From a checkpoint of a small mixture-of-experts model trained on Wikipedia.
Size: 10 layers, width 256, vocabulary 18598, 31.4M parameters.
Experts: 8 experts in each of 8 layers, 384 ReGLU neurons an expert.
Training: a variant of Adam for the experts, 279M tokens, 3665 steps.
Below are experts of layer 7 (counted from 0) of a mixture-of-experts language model. Rows are named gate (a neuron's input weights, with its number), up (a neuron's input weights, with its number) and show model dimensions 192-255. Each number is 128 + 32 x the weight over its row's rms, rounded and kept within 0 to 255. Numbers have three digits each.
Before each expert's rows: "comes after" lists some tokens at least twice as common just before its tokens as in all text. This comes from a sample of Wikipedia text that the model never trained on. Tokens count by the router's weight.

# expert 6
comes after: " |", "–", ".", " (", ":", ";"
gate0:107160109088124112143145119125163109089117114097136078061130073150108124076134125131133123144158147152172161179086153085174173155056174204146092077124140124137115106080055115141153119128082122
up0:145144102219196163110155147143163159096123111134100186151074137085121115112124128169118129086131116119032115048129151149101114084172084125129133175093113093123117111139125147126147149134122172
gate1:121121134132136171166155158145146020086182142081061167126126163103133125132156143133084081149100132139109072074147195137155177130100103136139177113095135113149151125115132199195135121139150152
up1:134122058149183153151185159116171112077127135079091153146183147097109130122110110131155091178089125099120160090168139136090154129122074135179111118197148162138127166131159206149104136148136159
gate2:117133134086120104119128164079171143115149180092103157090129098110136097146138152133067103127135134135136176084076128074106118138076140187128139150132084104198104125146101116151140095135113091
up2:097120123132119109114100164126137108166117148176148100121143203079127148086126149133143149067141105084100158140048074130127079118150147094086177111126102149149105077095134168105065101139150169
gate3:168102141177180044143174126133121131195131113104151164122115135108079069131087164118076066132109104143134084169131110143149156100088139132149186127120127126064093146115174160105076145177140132
up3:167122144123181092114158104119120149176113169059167127131092128072143124152087150106093129146108124178121169162105109146142074146067102143176161146073116149069122162184127191122139099117141139
gate4:097077077175185174103133112115136140079113116091125166059131083104087070069156170165164129103162082087109159124088111104129135089131134143147173108125161138127143114115110095148086142093077174
up4:100144121117148151150151127102104161100135147102099095084123179138191135153144091140134089141102171144142103111158151156105140125105141156137105119077158090140168167182105130142148185101105129
gate5:114181115103174076117158096101130106170112183081144136158145126076157124124106137163150113216119097111105076108097118146064128149135122187100143099102166110145137161144128183112169174094194101
up5:126125167183090100144124121117111161165090148136145146147084145111114143087120103140109104129196131122177127112131165163177122161121172153167146145145133133143056123055104155162080124131111137
gate6:114108133112128119161139174115123122113105115127114140114171129118116100124159122143093140101064139119079062164073079152159171091125118104140147133141101141065115031105121191120121124109125145
up6:080151153201223157139137116121127166097113112113111162111096149098102101169084163096143099111138161147124140126100114130098132113164179158097127135105131092172124115107068168131192173147117088
gate7:096165100082164093152120154118168119156132123181099135080151123100088178118085084107117119134090165122198169114144142123156131130155135163117105137192091130170141143130111142171106130135110107
up7:112113110093114151172137130142068169116133107148133125109110151077147141105085176223127043111132156144121098141146164146097138137070141186082113143211092102183179128161170164148097171157123141
gate8:139123087096145131112136138155124125137112103133106160118122150160111111091131095135118109143086159130096176134159091105143105091063128151206140113189162129082139157112112112144111158115131110
up8:089161154129115099119065131128113104149147129160162117142152095134128133122074129121025086143115132107118099116126156176122190194139143158080118160110088070149091137143113126122137165159117063
gate9:063168161211129175110134100167146092129182139142112115134122172098112122136068114096100171082078182119098054160160116122161131103097112101086179135147154149097074104166133132162100078126144128
up9:214140063095093098128122041095135110101116105138106115066130082143096124180133096100127069111157134139178114075132080140103159118142156143164086129155060058127120089161095102089115131092126113
gate10:125083120108131205109186206107121167098158128121102137199089180180111147129146107105119130078152090125146162132135138043095065136155142104148118119141105152126111150152172121113120084112125124
up10:137145125134106148079132169200130157082131112202085180131159123111135146120133096062123086094143159077144112191146105229126112126139119131143138154138136133141165167145091150108153114086084077

# expert 2
comes after: "\n", " ", "==", " %", "″", " Candidate"
gate0:166097145122126092094109113149142060095145115080200150098176142093127135123145093137147111138089153151153196096174086065154129071128140131061103137177142117135110151085140122159126057108114122
up0:132162192106173138155180131185120141147191087142133094154171134186158100151202121106129146142110152104108149080174116177152152095172127079122150145087105202116115117138078179135143114169109185
gate1:180170085126137112140119119099095165094129108111174085073179143165076168120180174162126181142109103125149165145036139108109158127094178158095101095115054134189140118161124113192078115147152086
up1:138081141147131093170075157108099185195126126142130118181117126113112147139168139127153108119108133121042092111140075052104109083110130203137069116087162171119144099153187141174079085153122105
gate2:146119105106127119188132138120146159119156152094126133166109177092088134130085100116097219148104127166124129174124160094095113131040135169153133136134164123118166151153115114119176105071121125
up2:187126114145132152071111123112134073124119165136120150195138104144084111109194122117139078153178099101091119074144104138122142114178111095114099112198082106176126130146123145134121103156102140
gate3:115121130110075119118108150102161150175109160167112118159100152170117160123131082161088136153174097112162119180086157128144145140137117133154056099158165142152138147151117107151146050124092157
up3:109137151103108099117113143115159168137152135195050134163094101131161140137163126074116132155120139117109114118121162167143144137113104104096123146038098141175110135119117114174096152096149164
gate4:170171141117136087106166132111067106090145170116100075112067144144108118098164123128112124089117082113213111154178150109128095103136156123127166158111162140148145145176083090138160097161124142
up4:094095136137112184140148123095173127156156118086072173151175096138188206092153132145166083157079115121161135191132104124108128077169114119082162168095122155100162067181105142140130101117148134
gate5:111101073138151124124204117118119143156139119159162142139129147094112161121087138103171150138148152127128143141159098109149121078133115134155110115161110198145108122088157105060090049036133123
up5:179165154126085120133091119108067080117121174146072135082134161139120135126145122152105102133088165142056119133124162136091145163117124129115157096046154067136161110162169132163215138163099132
gate6:117155143159135166193110187099093153153125113114051139148105083099125112113161139139072118149183143098123159099132112145124133057189164115164037166085101138135163117084188094100108123100116139
up6:130105150126129115095179111078146129005158164149097123128129160142123084108132139084136114150151109111097047137158148131113105093033138135092109106128112159136153106120150078054054131140142138
gate7:133200129161126089154195098150168122121125079131038139119150149094138117112140166110172114138113153174118112061154120117130120126126123091120105095134087111106147100134148107152167157131097120
up7:110089109092166153071117150140163150157107151135155120149126071124145136136097112111164186153153083187108141090109125130106120111090136190133123135144111114100101139089119135141125107090148148
gate8:119111143155072157117132141158108161086171139153122113130181144075111141133150113145188177130111138074116158122144133161113132118124135108119093127089127125136097072122081123152158053085136165
up8:116125118094114062107167188079139125158127185129153122138131119105108133152106206150133105084110083143139096175095135109113134183128086085136137108144122098135160125141096187093073169165082138
gate9:161104117143194143100108118124094159089127132132076115125107098125065092146140065199141127125158101084098159141088143078062126070160145119201118101123148124168116189108083212142155108121108163
up9:124108117114176073124099188138114156077117128133151170143118106097118140141115166138068128142137104071150099132096122075143117150126095136196152112116103113132151185127102130068167105153137107
gate10:176074143153158170097082119104132098163155107168102191113125114088086086143127143138106162135151127122092128127145157086110136098106090135170103168122168093178113101120201177104099136098070102
up10:114139144109131113126157157146098179105129194096057119181038156127121102140161122135123141118091115130093163146139123108097081126123114187066111168106094104127096115169086157132190131169119158

# expert 1
comes after: " a", " the", "-", " (", " \"", "'s"
gate0:134158076140174113140143155085154133103171132114163101112100174151097123193148131130128195108200145114101096114190137119129076089164128124127110103099115151125083138077106105136154204189196130
up0:140135139153085045102075154097170105160158120185185177064125116120134163153112142112161097121132112107161129111163196097173096110164116038067202142134101067108113140147142158142095153155147137
gate1:153126142080131111148085141148124142179125171109162119128160155119149120078047108146126098096107102111128175148122117093097138153111133161216158105155111135148052186110142105094121148185085118
up1:091102103116107168144104160189142132062105121184106119122119134120175137140213138159072109140157137205140120155168204105162116107150108057064143113100143075150119132143140172138102099090136156
gate2:155154109120144126113167052117143115152158137129094131092136128104123206107140162112091181156103096099168167116185037143173143074126156138118127127111135115099118156169206181102119157112156064
up2:181105108082171137145207112069135137090114149093121172085075039096141139096160151115106163135083164142119138104203134095110099078147092115151094183036066121182129159118138127090147199103132159
gate3:108125115176135077111147122124112163152183112150118144129140153170174118082117193131072164151162132067129112110150080127151126156072122110119146075128073138129124148168092089093073047141176113
up3:127109091118104097098128138136119186174075147152114160158048114088142099111153118103092174153139176111157094145128187111102117132143113141128114143081132121157111083101136145107104163107082119
gate4:137146146086179146134116147135108126126110140196191146107081118098173080119123080123139145138125172104151157114052135107102168135106152156194174115126088092110142111144111094134151139130104124
up4:204136164106172167141092126160198109128175152099123136149117144108130143178141101144168159092130124141132162120075121138148093105148146105100123129101122093101193160084114100110105090205124154
gate5:143077124115110166131115150110177146089152087120096137094129119159152099153111112126114140142146095139161139105126118099161139135156160178125145087142133218101133180212093163170135069135094133
up5:122135151092096145133160124141144155115143123129163092135114070144166128127083071084187151170094103117190182109188110157141112128154186138128089171108163126189118087163092148174111091061101133
gate6:146109114184111163089138134130142139075134106082177109156138128111120083111125108138123085134116140083127214162177134110101105136077108095177174131121129139070120128123089142111095097113107109
up6:087191091159149113152109159150176122182160134147155152080159101143118123148142090121156156137142103163102165141116101101109142112100155174107052180090132073108093134137159167077102110120071127
gate7:137108106122156161133149109138113144115152154169040122110083168107159126111146161126071129176133128132150132096132126104129091115150124089162110068113117094123081149106093151097112100131126182
up7:095166158087113113134169136140156097147101084108110161154122068166088123145143091159097148143117143117131118099114215135164111092089056141229145162161115125085135130127127161127204145189117110
gate8:103116105082168098133120125086124113204047084119142143148166109213150139107107136119107121091140099099075133106128150122139147079104081124137111109128139121173135167113180114168140175131073184
up8:099132160124178098105112122138114049123131098208086210178109148150140115204127131083161127067076085093141153064098123146085143127121111159130112177157097147080133131157140155114104179144074113
gate9:132146175117135090162097166171150156117139114204150150127119141141129138138113123129092255143133159127109133163124123141168140089067133175104128148160146061057133119108147131161112089112173105
up9:153100159127096100175158151140094150135151121156087108133143096148175142113118065150122166113114082155107147182130125145173133204118147115137076161123149106168140069110129109163174110070104157
gate10:148094110082113054135148178130102135121131163113093136088062129114168151144098155130100124177119103143117125154112150130148128125112114169100164083158095086077141127178144166112128140198172106
up10:108101120139125087095114152106094145159189088140164151130132168196151081135135189112111101181174119112104073105099113098120157076130157100134070094097132105093124161093112136135166185064082158

# expert 3
comes after: " in", " of", " the", " at", " to", " from"
gate0:125106142101109121105170153123148085173126182141098111147108152176107160137134117078154084163121107104101177170102177052122138140149095142153185151077156085148094170104143126145165127132074157
up0:077150144078158163143138142120053155151112164101098129139084156102162166111171120145111126104104115142117144083021148140088153183150111077125129135080154138203085134093089106149101111139205201
gate1:145092087174185089104086166144140173139075156112123138132142146127121115151103138156109100173169103164151125126125085131153112117105169102183082056119158082104066151139129119123083143119155181
up1:108100201150134192100135121124100140110139075155152107074144152142108116106162132088160137110098113213099176121084178105120176167177115099033158222130104161110134181121137114108147103123073075
gate2:146070127174105161150127158107206113165119072086153138178115121087133101138150174191110122146079135133156150122180126134098167125176163087143124079161115110130117149126131084137130127151076100
up2:118154128174142182135115130142140163121129087087136145122183135162127068111191138159176100140080170121104139123106122100141170082138138093096157120174136127147098130162132102113133160126141126
gate3:177121066060118111161091167093144165108169094129077149135114124135122138129132150142154126106165126124114106098108119143113116151096128131173186146111128068139169130092119061118109091104127171
up3:073106123147103163118116110100108128089170145095141173106151127103158087106127116144103158130129144182094115110128043108095102155238133107130112162132167174101115179112058102052091128092138196
gate4:139109158129133105142114167197149109150174148123164175186131123164055188161172127093145170149151088105162141140146149137123092144112112139079117132089124124092187132128156121217150137127079101
up4:126159133091114159092118105173170116119137129159048138155116121084113125124051174109141113147135164087140065112163088092089142103090139191122096106095090138103170125200173114142171140175097084
gate5:172159203166097189140108102149122145150144087129132069116096132114131122137147099102166130112129105128197151175071109118116144183190135094143089092095177131114191132137175089142083131110072101
up5:128111065115139159112151110120070124138117168105071071202115162100128178098111111180204140124165134142122126126112152153119137107149133132106156134132159192137072110098060132144135117131078166
gate6:160101064136095147042111173083134091137131147107167099098095128107115119121130113164079103133132125193131166092129201129105100109090186115154171158065128121113131137123122136088083131173107139
up6:149144123102100139128132095143147118144110158065119113147135087104145154140077128095070092144106116089093118176134134098130157081112122169094134115136116123190128089103142123144094172127160177
gate7:123111067144119128122152134173069168121151144113141141137152081128152130134093127135178162127111158096215131107091105093134086069107154075168160102138143162162125167105122146134140158042156091
up7:170168144167068084143129155126040135060105112153144145061094097127107122086070175183115178100168152140101099094154098072235153120101140152195151106156154132162155116110120148164137114069112144
gate8:167063163084176143103123068119119186071195129095097129067051115139156116099133093121089084114128051161131101119105107099196192117093131176101134070124140088132133152083148135165123166141168175
up8:090127117165140135163188088145169118121173150069155135178162226113137054136145154084146097100079155111131088140159096146129098123104136113148187156161104147113167143136153092127115095081082134
gate9:139143137109179134155106130081101182111131167077176172064167135175137155160169115172117116110105080188095122118148177214156180143067115184116165131100092096131139093051089151116149158124166133
up9:111077115159146113081175100187204156115172139094152172115166115063106148132117102153137173111181088099118053187119116116104049164105162191089118119121161130204155172138126139141111110085139184
gate10:041151105119183113133070105126130161114119150097124154166154118124142071087104068114122109177099099090111118132136151055115133097123179112128114105116097183095126150134160089167121094102108129
up10:146126146104089126113139121123105141126097114148143099146109180153107177156124118136081152120159133112111077142166132152114087138105115119086119109139180125110095089122103161098130193126171172